config.yaml
n_experts: 16
experts_per_token: 2
n_empty_slots: 2
vocab_size: 16384
tie_word_embeddings: true
learning_rate: 0.00486
Below are experts of layer 6 (counted from 0) of a mixture-of-experts language model. Rows are named router (the router's row for the expert), gate (a neuron's input weights, with its number), up (a neuron's input weights, with its number) and show model dimensions 0-127. Each number is 128 + 32 x the weight over its row's rms, rounded and kept within 0 to 255.
After each expert's rows: "comes after" lists some tokens at least twice as common just before its tokens as in all text; "gets" lists some tokens that make up at least twice as much of what it gets as of all text. This comes from a sample of Wikipedia text that the model never trained on. Tokens count by the router's weight.

# expert 7
router [127 153  94 107 171 100  81 100 181  94 144 121 143 100  56 172  88 180 160 186 155 125 144 192 146 146 117 114 153 129 120 128 149 163 113 136 105  96 118 149 153 164 147 139 119  98  90 176  39 140 170 129 119 120 133 106 115  88  89 161 140  88 106 147 117 160 168 181 152 190  88 140 136 106  74  86  81 188  91 154 119  96 132 131 176 132  50  91 118 156 110 170 158 150  99 140  91 136 145 186 160 138 141  94  64 150 117 100 116 137 152  83  93  86 153 144 115 130 151 117 142 105 139 133 102 129 127 152]
gate0 [136 124 145 178 151 101 113 137 136 134 173 110 133 151 125 205  76 150 161 122 154  92 139 145 106 101 135 140 159 150 105 149 162 148 150 131 143  99 128 175 113 114 111 117 138 134 100 125 153 213 104 104  79 145 184 138  84  89 125 135 127 164 103 148 180 183 173 119 115 117 124 175 154  94  85 141  68 121  81  79  64 101  64 173 174 119 123 110 104 144 158 114 129 127 180 143 102 128  92 125 182  98 116 114 173 145  80  62 115 135  96 125  48 197 146 218 118 125 145  94  93 170 135 147 148 155 154  65]
up0 [ 93 102 159 121 104 168 138 162  62 151  83 115 172 133  70  57 163 145 163 120  52 103 122  80 132 127 148 144 110 120  88  84 160  73 115 140 129 129 109 124 135 140 133  80 123 170 144 131 117 128  87 133 121 113  50  92 158 133  86  91 155 149 124 118  91 152 116 112 114  55 179 188 113 110 144 128 192 152 126 112  64 114 194 144  80 114 146 108 152 119 137 158 116 177 162  85 117 155  86 189 112 158 110 156 168 146 139 110 142  94  90 134 202 184  89 173 143  76 115 147 162 128 127 151  90 117 135  98]
gate1 [145 128 148 111 104 127 168 120 150 160 231 119  72 140  80 120 135  81 103 120 141  89 122  71 144 116  63 114 149 180 127  98 131 139 174 115  95 147 170 173 154  92 104 103 131 121  71 133 137 154 126 132 120 157  93 141 157 120 103 123 107 151  60 110 135 137 150 156  74 240 132 150  97 129 127 142 124 118  97 149 171 186 127 132 129 115  82 108 151 121 131 199 131 148 123 100 201 124 118 131  60 159 130 162  74 108 152  58  91  79 103 144 176 142 133 129 167 138 188 128 115 132 141  67 114 100 110 213]
up1 [119 109 146 181 147 184 130 191 140  71  67 112 126 168 131 112 142 118  66 154 172 126  99 106 134 180 145 143 182 117  84  99 167 165 119 104 129  73 170 149 124 165 110 124 174 144 124 123 150 112 157  76  95 122 128  98 119 114 122 172 137  67 102 123 152 134  69 103 111 101  79  92 105 142  67 154 110 104 112 156 123  92  92 100 134  76 163 158 118  98 128 212 151  85  78 219 169 112 205 108 167 116 105 115 136 131 123 156 124 135 138 179  66 181 158 120 153 109 150 129 227 132 148 128 130 154 106  99]
gate2 [145 103 128 136 120 162 125 159 143 138  73 103 187 128 123 120 127 145 126 117 144 105 161 103 133 190 160  96 174  61 104  80 133 164  93 109 176 154  78 183 146 199  94 119 166 102 141 190 133 150 193 119  90 101 149 125 138 130 145 154 132 184 126 163 129 103 144 194 109 182 120  85 172 159  71 126 113  83 108 158 111 105  51  99 112 135 132 104  70 131 160 107  97 131 110 154 109 139  86 168 116 103 115  84 124 116 142 143 150 184 112  86 179 108 130  98 155  81 131 158  80 118  88  86 121 141 125 121]
up2 [135 117 149 150 100 104 108 107  99 128 211  98  99 143 136  89 105 123 118  76 143 127  69 159 134 127 115  94 155 132 130 151  89 155  90 105 130  96 185 117 112 158 178  95 135 124 109  73 115 201  82 110 122 130 131 181 188 120 111  92 118 131 160 147  80 143 126  84 123  30 187 116  89  65 169 151 104 167  97 148 129 209 119 161 140 109 127 120 117 149 117  92 133 115 133  93  74 134 176 136  63 110 101 153 134 106  86 120 128  97 168 147  96 199 155 127 129  77  73 113 121 116 121 122 145 164  62 195]
gate3 [178 169 156 134 166  89 162 110 152 109  89 113 198 141 167 130  82 176 119 135 113 172 149 113 131 165 145  53 133 183 109 150 183  81 106 147 124  87 159 138  76 124 161 155 115 142 113 114 126 144 146 149 100 112 128 135  77 100  98 154 139 120 128 157 131 175 132 161 178 100  75  99 125 122 163 137 147 161 155 166  67  81 161 124 148 119  92 204 139 136 126 135  56 127  78 106 100 113 112 127  68 157 100 133  73 109 120 145  87 175 177 136  92 109 122 130 123 102 105 127 160 141 102 113 144 147 129 115]
up3 [116 128 167 209 127 131  72 139 150 108 115 111  78 102  96 172 167  97 122  92 100 128 149 168 178 130 150 127  96  72 148 150 140 164  91 126 202 169  98 161 141 170 107 110 136 176  95 194 144 105 142 120 100 174 107 151 134 116  50 131 150 114 164  78 151  93 132 127 102 174 172 121 161 150 124  96 143 135  99 107 132 117 111  56  76 119 121 166  98 148 126 146 165 168 138  60 150 207 151 156 155  99 159 127 148 196  75 138 207 163 130 155 139 103 124 123  85 125 141 157 141 103 180 134 103 109 146 146]
comes after: "1", "0", "3", "4", "6", "5"
gets: " | ", "–", ".", "-", "; ", ","

# expert 1
router [122 116 103 123 121 135 118 108 145  65 130  97  80 104 122 152 108 164 198 156 112 115 159 190 127 128 145 119 141 106 191 126 125 147 108 134  92 103 111 188 138 145 131 134 160 106  79 154 115 177 196 128 121  79 214 165 119 134  96 215 146 129 138 112  65 137 115 163  54 137 114 164 111 108  65 102 107 131 108 147 140 131 125 150 200 127  95 125 149 186 166 117 143 159  84 146  68 133 118 167 123 104 112 142 105 130  77 111 118 111 146 122 140 109 128 106 164 138 149 206 137 107 109  75 123 138  92 160]
gate0 [ 86  59 138 116  88 123  93 101  70 157 119 126 102 120 130  84 148 116  72 133 137 122 182 120 142 164 175 100  74  93 166 151 162 139 137 102  79 113  97 201  73 101 160 114 141 118 116  82 113 177 126  99 148 156 113 110 103 146 120 153 138 122 129 139 128 177 120 130 160 129 146 177 158  61 123 126 107 188 126 138 148 174 144 149  99  65 131 135 123 131  97  98 163 131 110 146 131 152 192  64 102 133 134 127  56 167  54 104  74 150 140 135 119 111  91 156 178 109 108 115 128 120 111 135 140 119  83  93]
up0 [121 132 128 134 152 133 117  90 108 115 121 142 196 128 140 185 140 108 130 146 140 158 110 116 100 128 117 142 149 164 191 111  82 104 126 140 120 133  96 116 164  99 162  89  94 134 106 181 121 134 156 183 121 152 120 162 114 103 139 157 160 100 116 160  92  99 147 147  91 118 103 150 112 156  79  96 103 165  17 124 135 102 100 175 132  80 119 121 143 148 152 146  97 181  84 178  87  77 133 169 159 129 163  84 101 118  79 130 126 125 120 100 112 126  77 115 139 146 162 107 110 101 120 164 159 137  97  42]
gate1 [121 150 126 157  91 149 114 104 129 151 160  94 104 109 141 220 143 107 100 160 132 111 104 119 104 181 120 130  75 109 106 137 113 109 111 107 154 189 103 154 128 141 164 103 145 135 128 170 161 169  50 156 133 111 165  87 229 106 136 116 175 101 158  52  88 180 103 124 114  93 141 114 194 170  98 163  95 113 198 156 148 185 144 132 143 109 120 129 119 113  96  88 125 167 132 157 156 100 147 169 146 101 125 174 133  85  78 154 166 113 163 114 136 137  62 127 137 124 118 168 120 146  98 164 107 122 117 133]
up1 [154 136 149 111 142  66  75 165 118 138 129 137  93 153 120 114 112 179 126 147 119 117  79 146 182 144  99  90 152 146  97 121 224 103 181 156 142  98 159 103 120 139 132 142 127  75 153 130 119 107 164 171  75 121 152 112 167 140 170 134 151 164  82 163 131  87 133 117 108  98 141  87 176 159 156 127 138  79 117 107  70  95  41 198 149 159 153  97 149 155  90  91 115 179 102 104 151 129 116  94 183 137 105  80 156 119 147 147 145 114 133 147 109 136 138 165 145 125 139 144 137 183 146 141 128 161 160  93]
gate2 [ 99 106 106 106 137 140  73 160 128 121 175 118 102  98 155 107 108 138 135 136 125 115 146 129 129 120 112 119 166 104 142 192 140  87 130 178  71 125 134 123 116 116  98 110  72 110 109 110 109 133 123 123 189 108 157 139  87 160  85 154 131 160 152 140  76 126 132 107 107 122 153 102 119 106 126  85 125 141 108  81  81  82 149 143  98 102  77 158 116 134 107 161 108 125 146 114 156 146 111 189 126 137 116 133  89 143 155 145  98 164 169  78 124 131 147 177 142 182 122 142 131 163 155 113 121 195 113 148]
up2 [159 113 127 140  63 157 139 119 107 150 109 115  95 132 143 146  90 167 144 128 107 118 133  89 206 117  72 125  75 173 119 146 110 177 155 148 100 122 156 142 110 190 168  78 124 132 153 171 101 143 118  84 120 118 124  83  65 165 100 102 116 129 164 143  88 139 176  58 124 137  96  95 113 108 135  77 128 134  85 112 134 117  38 145 110 135 193 109 151 179 137 105  74 154 141  96 158 182 126 101 112 102 211 120 140 161 137 144 114  84 117 102 115  64 116 167 106 166 142 117 159 102 127 184 169 168 155  88]
gate3 [147  87 169 148 111 142 113 141 119 148 130 105  57 168 144 135 177 114 115 133 114 187 161 150 127  99 154  61 118 102 129  86 189 175  94 131 133 143 160 178  79 113 147 125  63 119 116 155  84 133 100  86  78 111 112  56 141 131  81 126 114 142 124 113 164 121 113 170 102 169 106 150 153 168 115 155 163 139 125  79 146 146 126 119 144 179  93 133 157 175  91 127 138 162  91 100 171 122 143 110 112  63 162 112 126 140 116  39 167 135 170  98 195  82 116 146 123 151 137 145 154 169 144 143 135 104  67 137]
up3 [193 158 129  98 109 122  94 186 169 125  77 101 134 168 130 161 154 106 124 117 166 139  93 123 148 132 165 101  97 137 149 134 173 160 104 124 141 138 166 148 126 110 163 128  79 134  86 159 108 131 113 165 158 156 135 106 133 138 126 183 113 121 109 184 155  87 148 121 165  96 147 146 157 128 156 161 104 129 139 111 137  87 141 145 124 127 154  83 146 170 133 107 140 138  67 145 110 108 188 123 127 127 134  90 110 195 140  98 104 160 152 127 170 138 118  60 117 153 119 142 133 123 123 112 129  76 114 103]
comes after: "1", "2", " ", ", ", "–", " in "
gets: "1", "2", "3", "4", "5", "6"

# expert 11
router [114 154 136  87  97 125 143  99 195 127 131 101  96 117 102 131  95 186 149 131 158  88 124 159 160 143 147 113 129 120 125 137  97 102 102 126 111  82  85 170 123 159 111 133 175 107 150 145  56 121 166 135 114 140 120 169 123 144 133 217  90 109 111 158  81 155 122 193  71 138 114 164 123 136  52 122 122 158 118 189 110  99 135 110 148  73 103 120 161 204 138 151 140 180 110 141 110 113 169 160 186 114  66 144 102 146 129 112 123 125 126 125  98 109  95  78 165 136 149 171 156 148 130 143 111  90  98 151]
gate0 [128 111 125 136 145 130 134 158 120  32  89 121 122 167  92 134 179 151 190 126  94  90 116 111 145  90 146 138 139  85  65 143  73 124  84  74  98 122 168 118 140 131 110 140 133  98 130  89 151 121 129 157 185 138 152 148 117  93 158 137 103  94 100  84 122  82 193  93  63 120 129 150 104  16 126 104 163 134 117 138 109  82 127 164 100 114 140 106  96 162  73 140 123  65 124 108 126 106  88 207 151 150 119 102  75 113 141  87 171 111 110  82 160 125 106 130 124 122 128 204 180 136 133 108 164 132 125 136]
up0 [159 133 143 126 118  71 108 123 112 184  97 150 153 130 105 123 118  93  82 135 124 125 143 174 153 143  96 128 121 146 138 153  92 163 162  92 139 149  69 117  56 145 130 144 132 108 128  56 184 152 128 137 113 132 167 114 190 105 176  87 112 155 198 119 102 110  99  73 115 129 170 112 142 142 177 112 165 164 164  87 151  74 126 146 164 105 108 103 133 143 136 172  99  69 110 131 137 151  93 125 119 135 141 145 124  67 162 122  85 117 103 115 139 117 179 139  70 136 125 159 182 127 128 195 159  75  87  86]
gate1 [137 105 178 103 113 136 123 112  72 111 145 122 100 143  87 140 168 112 154  93 131  78 169 123 105 167 134 112  86  97 122 112 144 137 121 128 139 180 158 145 151 117 126 136 126  99 134 107  94 155 158 138 194 147 136 120 107 147 112  84 136 101 134 119 102 165  54  76 142 133 133 137 148 110 125 183  93 140 188 129 113 121 150  52 166 119 131 134 109  56  38 161 132 136  18 140 137 111 148 162 129  95 102 163 138 133 179  96 148 175 161 108 111 171 132 125 169 115  96 152 169 143  80 150 160 156 129 164]
up1 [106 137 103 200  77 116 103  87  73 152  86 185 127 140  91 132 100 107 100 168 138 173 122 135 192 222 129 104 135 109 166 178 135 111 139 162 212 166 131  99 176  71 127 150 127 162 193  40 128 100 120 161 109 126 150 157 155 108 180 157 131  62 122 113 154  92 115 117 155  67 119  81 144 118 112 125 103 139 146 117 105 114  94  96  99 106 111 160 169 117 101 106 157 159 129 143  79 140 123 121 109 123 112 109 147 128 121 154 126 140 127 174 145  77 101 146 108  81 169 113  88 170 120  85  82  74  93 142]
gate2 [140 153 128  70 168 111 146 162 108 114 110  84 165 126 201 150 101 124 119  92 125 180 121 148 102 164  88 126 180 155 124 218  93 107  91 127  51 127  98 161  89 206  99 119 159  75 151 151 170 120 103 152 141 160 127  72 143 185  95  60 108 181  92 137 108 150  98 106 121 103 106 119 154 134 194 135  87 134 193 153 114 133 133 200 129 144 108 169 138 141  72 202 133 109 171 117 147 159 141 108  90  90 153 118 107  78 111 154 139 101 117  80 133 129 105  98 121  91 124 137 148 123  88 154  89 190 116 154]
up2 [131 127 113 120 199 123  89 115  94 139 137 101 158  73 164 150 112 101 127 121  64 133 147 168 126 111 144 114 116 131 106 149  90 159 153  68 122  71 128 149 122  97 154 104 181 112 152  92 101 170  65 114 140 150 155 178 141 148 156  97 175 116 114 155 110 144 135 141 181 115 140 194 104 107 128 144 111  87 167 125  55 112 139 166 142 120 129 168 114 159 126 136 121 115 106  78 117  84 105 129 146  73 103 116 117 141 159 111 164 137 173  73 124 177 138 121 133  94 103 174  88  79  37 153 115 109 161 175]
gate3 [101 140  86 132  84 100 122  71 104 101 129 164 151 114 146 148 118 139 130 204 151 139 162 139 131  62  97  58 141  82 102 137 147  91 112 191 107 133 127 216 134 117 159 156 153 114 147 100 122 171 168 175 121 113 146 128 117 142 171 181 153  84 130 133 170 122 143  79  83 104 124  90 114 130  93 154  98 140 109 143 119 128 156 154 117 105 151 123 106 150 150 114 144 117  83  88  62  98 108 109  85 145 167 153 131  75 130 100 121 171  94 142 148 129 139 157 157 184 124  92  81  99  60 120 106 140 142  70]
up3 [ 88 160 126 176 113 102 141 151 197 130 145 160 170 147 132 123 133 155 151 128 164  87 144 134 154 152  61 130 145 114 147  85 100 107 231  79 131 154 113 162 168 136 110 120 182 108 101 123  72 149  97 141 145 169  97  87 105 116 157 176 116 108 139  93 182 188 128 126 151 115 130 142 134 159 176 168  65 152 166  91 121 156 143 116 132 125  95 126 130 128 117 107 113 133 104  75 117 108 122 144 188 125 143  81 113 110 158  90 120  85 159 139 130 111 150  64 199 134 103  65 105 135 153  83 145 138 144 115]
comes after: " | ", "–", "0", "1", "2", "."
gets: " |", "0", " | ", ")", "; ", "–"

# expert 2
router [ 95 139 151 138  98  91 131 119 201  97 136 113 122 117 101 156  45 206 111 162 169 106 140 158 151 156 129  84 151 131 139 140 125 102 117 147 137 115 130 155 124 135 128 169  85  94  94 121  70  86 210 183  82 138 192 132 128 105  82 183  99 113 110 112  85 122 152 149  76 172 150 134 113  76  97 134  94 164 126 171 117  90  86 147 151  95 106 121 144 166 174 113 116 134  99 108  73 106 179 128 169 116 103  91  83 133 110 124  96 145 160 163 121  91  86  78 113 117 166 156 133  69 169  70 116 102 121 137]
gate0 [111 111 140 166 145 130 128 131 114 116 110 111 122  72 197  74 148 145 154 136 150  97 195 145 195 159 163 138 153  88 136 105 155 138 183 191 154 129 123 174 134 106  97 108 103 101 112 163 111 168 147 164  86 111 103  94 173 113  55  73 150 215 122 128 169 133 122 112 138 186 137 135 107 146 136 126 104 113 127  95 121 133 149 176 149 134 136 137 137 143 168 116  95 191 120 175 134  84  80 125 115 140 130 102 121  97 121 124 152 146 127  76  89 168 117 131 167 127 131 142  98 122 111 163  80 111  39 104]
up0 [110  71  98  97  86  80 148 154 152 114  86 147 107 171 131 141  63 128 161 152 146 124 129 166 139 143  63 126 109 160 128 169  77 140 142 143 136 112 130  95  97  98 106 112 181 158 106 155 122 135 135  75 130 114  82 177 148 166 138 136 130  37 162 160  96 147 118  97 120 169  66 187 156 184  87  96  49 152 137 145 178 173 111 156 172 148 116 100  98 103  80 126 114 118 149 155  98  65 149 128 132 121 111 179 133 135 119 108 140 133 162 120 173 130 149 113 156 124 165 141  96  97 148 102 113 133 121 124]
gate1 [140 110  89 161 191  95  67 138  69 190 128  95 139 110 143 126  94 138 106  97 142 136  88 137 101 144 119 191 138 146 109 113  98 132 140 110 105 166 179 106 131 124 187 168 121 145  53  81 121 134 161 121 129 154 155  77 126  76 121  87  76  83 103 166  73 107 145 107 125 196 151 122 121  90 112 125 120 106 119  93 125 121 117 158 124 118 116  62 130 170 128 113 134 132  95 127 123 203 185  96 143 101 122 138 152 129 164 131 140 110 119 105 171 203 161 197  78 136 150  95 147 144 140 106 117 128 130 105]
up1 [161 123 141  93 123 162 204 107  93 132 162 153 138 135 157 102  74 116 159 100 147 159 125 107 113 126 133 158 144 153 139 112  66 151 154  98 118 145 148 135  95 103 192 149 131  66  66 185 136 126 163 163 210  83 127  40 153 143 183 162  78 145 189 120 113 121  95 137 115 131 114 117 124 107 103 116 108  74 180 149  99 101 115 140  77  94 139 115 141 174 102 115 138 123 118 107 121 102 179  98  67 157 143  79 166  97  99 153 138 115 111  91 163 181 120 115 143 173 110 134 141 100 165  61 100 144  96  84]
gate2 [136 125 163 172 106 166 127 121 130 111 151 156 129  81 177  98 118 151 129  85 124 124 104 127 172 167 144 110  61  94 155 148  85 123  81 101 161  81  90 104 160  70  86 120 154 100 150 108 107 109 137  93 152 133 134 117 125 127 101 162 114  92 104 182 182 157 125 137 188 156 117  59 141 145 118 162  74  94 137 162 184 140 179 164 138 134  95 143 144  97 116  97  43  86 155 171 121 153  96 142 133 111 187 122 124 166 113 109 137 143 124  77 136 109 128 144 146  93 115 141 173 134 150 120 184 140  91 115]
up2 [ 58 110 142 107 145  86 172 173 122 124 143 160 154 136 102 135 151 121 157 122  95  83 116 112  92 131 119 123 120 120  60 115 123 126 110 147 117 192 162 222  77 143 132 101 144 105  71  59 119  65 131 114  67 126 111  59 188  95 110 105 141 137 135 105  95 145 131 107 168 103 147 152 165 139 154 150 122  80 148 168 101 129 127 120 101 137 119 121 120 174  59  62 150 135 113 120 116  74 107 103 126 134 133 110 104 147 146 141 161 141 165  90 119 161  29 182 110 155 122  79 144 183  81 138 147 139 144 186]
gate3 [150 106 156 117 147 158 124 159  73 131  92 161 145 102  49 125 117 159 121 176 128 176 159 178 143 145 150 159 112 100 134 152 140  94 111 165  99  85 122  70  90 137 102 116 173 100 163 164 159 107 200 103 142 192 134 189 104 103  92  92 138  84 175 146 108 104 179 126 174 144 117 128 126 162 103  67  85 174 100 149 143 115 168  68 112  98 134 127 198  93 139 164 113  58 126 110 157 142 192 137  83 113 166 150 131 162 126 123 161 173 124 162 149 119 110  79 122  97 124 163 145  44 107 101 106 124 159 175]
up3 [106 113 154 116  66  79 134 102 137 123 149 154 136 116 184 132 146 192 125  64 140 105  83  93  68 119 137 179  96 148  94  84 190 147 124 196 118 125 120 199 132 100 125  87  89 186 136  87  67  99 155 116 158 151 106 107  91 107 130 118 123 107 112  31 102 140  81 107 148 165 172 166 165 208 149 113 110  81  67 147  90  73  93 104 146 175 142 158 191 148 129 106 137  85 188 139  70 103 205 130  75 148 132 116 119 141 144  87 122 144 152  89  93 140 103 128 157 165 211  73 146 159 130 131 122 111 131 141]
comes after: " | ", "; ", "| ", ".", ") | ", " |"
gets: "2", "3", "0", "4", "5", "6"

# expert 8
router [142 140 117 123 126 168 137 116 152  95 171  93 135 138 106 138 134 161 122 135 131 123 112 106 112 163 132 103 172  88 179 122 143 133 155 140 113  87  95 165 175 150 126 129  98  66 102 129  87 109 204 132 134 124 105 105 127 124 113 181 149  76 107  85  87 110 140 118  94 128 144 176  88  87  50  66  90 143 128 144  98 114 101 171 115  54 115  92 135 180 146 169 135 160  82 123 129 161 164 158 139 146  76 130 113 161 103 105 109 150 196 118 137 136 114 116 108 136 161 160 137 124 165 124  90  91 134 149]
gate0 [136 144 145  41 132 149 104 168 133  90 100  76 170 198 116  84 156 143 150 142 103  93 174 100  53 110 126 129 105 111 160 103  90 103  99  71  89 140 184 118 104 128 191 133 111  63 172 128 152 156 165 114 172 115 116  72 192 123 117 149 150  81 137 121 135 112 124 126 175 170 153 133 179 151  74 114 159 174 104 159 129  38 100 150 144  96 173  91 149 147 123 166 147  78 119 160 167 122 113 145 185 117 115 113 111 134 180  91 179 173 109 144 146 135 133 125 205 127 145 143  79 115  72 132  86 104  61 145]
up0 [ 82 153 156 156 125 113 149  53 125 137 100 122 101 112 134 106 125  79 186 108 109 108 168  83 162 159  79  82 140 145 113 100 146 115 128  98 117 130  62 148 161 158 173 173 184 102 135 100  92 164 118 127 151 127  93 160 112 121 141 126 132  72 149  95 131 103 125 162 174  96 122 140 167 122 136 123  82 169 126  94  46  99 115  98 148  85 121 122  88 118  82 208 128 160  77 115 134  93 113  90 141 144 165 132 132  66  61  68  91 152 110 104 120 177  51 157 136 164 165  56 112 142 154  91 104 129  83 140]
gate1 [135 181 188 176  87 113 122 113 116 167 126  95  93 157  95 130 153 149 117 150 106 123 126 105 149  79 165  93 106 117 136 132 130 187 173  96 131 107 163 146  69 118  62 165 135 109  90 147  84 126 148 147 150 108 168 154  98  94 117 186  21 124 115  96 132 112  98 145 106  86 109 148 131  66 103 117 158  99 135  97  41  76 160 114 125 136 114 130  89  85 121 153 130 173 116 187 129 171 105  89 142 116  89 154 132 109  97 165  86 163 151 125 159 121  97 104 144 103 138 150 148  80 156 159 109  76 114 195]
up1 [102 111  95  77  72 125 149 127 138 104 128 131 178 102  95 170  77 131 155 144 128 122 134 169 104 138 106 117  99 152 115 183 112 129 172  93  71 133 119 166 127 103 170  23 147 133 115 106 183 121 176 115 116 151 109 134 120 174 131 182  97  92  90 131 170 113 107 121 130 155 124 110 101  66  77 168  73 123  49 116 108 106 119 138  97 165 164 117 110 126 136  85  92  92  75 107 161  74 140 138  83  92 149  86 153 159 149  98  91  91 180  59 135  94 168 120 183 155 191 104  96 106 129 125 148 106 178 168]
gate2 [115 148 122 157 105 167 125  96 151 155 114 127 120 100 140  65 143 119 138 115  97 133  98 124 120 107 113 124 149 146 130 182 164 109 131 156 152  98 162  53  95 116 150 145 166 132 127  91 151 173 152 166 149 153  89 138 124  78 115 138 128 130 124 109 150 118 140 153 108  67 131 135 116 145 146 162 151 122  97 161  76 131 111 169  60 139  88 100 105  65 152 134  92 152 114 124 104 106 170  43 134 159 149  93 143 166 143  81  88 121 164  26  77 106 141 108  83 136 142 145 130 128 112 145 162 131 128 107]
up2 [ 71 104  82 137  91 175 127  98 184 149  85 190 109  85 104  78  99 141 152 102 184 155  81 176  86 154 196 148 198 192  90 152 180 156 186 151  34 108 142 148  96 111 135 146 120 156 141 158 154 106 136  87 101 172 124 124 138  49 119 130 140 107  96 104 152 121 156 103  76  97 163 141 130 114 111 110 118 134 129 118 143 140 153 115 101 122  86 228 136  86  92 103 106 147 143  88 151 119  82 115 106 124 168 121 133 135 112 183  91 143 168 137 125 130  99 205 109 165 167  96 152  96 206 106 152  90 139 154]
gate3 [114  60 163 121 160 125 113 104 104 135 171  70 132 136 192 169 110  84  99 119  86 184 133 100 152 156  96  57 167 102 158 114 156 188 184 128 123 125 159 163 118  64  90 126  76  78 111 154 110  88  97 196 144 107 113  84  95 100  97  99 167 111 155 160  63 146 153  99 116 105  85 170 160 117 108 133 115 147 136 144  96 141 149 131 170  71 149  92  93 123  99 173 129 128 121 131 173 162 165 121 124 115 105 115 129  86 103 143 169 127 139  97 157 125 174 157 167 126 139  95 128 127 121 132  76  72 155  97]
up3 [ 92  90 169  87 126 153 171 156 134 121 143 183 141  94 156 117 185 127 105 146 100 121  87 100 185 149 153 123 156  71  61 153 138 160 110 195 150 113 157 210 118 133 135 118  72 128 127 170 111 113 128 127  77 137 112 146 110  83  95  92 111 169 110 101 193 144  67 163 145  91 170 138 104 105 133 155  78  86  96 149 142 122 174 117 140  94 178 160 127 144 104  61 118 141 126 169 159 145 221 125 109 139  96 147 136 123 153  93 135  66 110 146 159 119 154 142  27 163 117 136 140 191 135  88 135 115 132 106]
comes after: "\n", " |", ")", " |  |", "| ", "\""
gets: "\n", " S", " D", " P", " M", " R"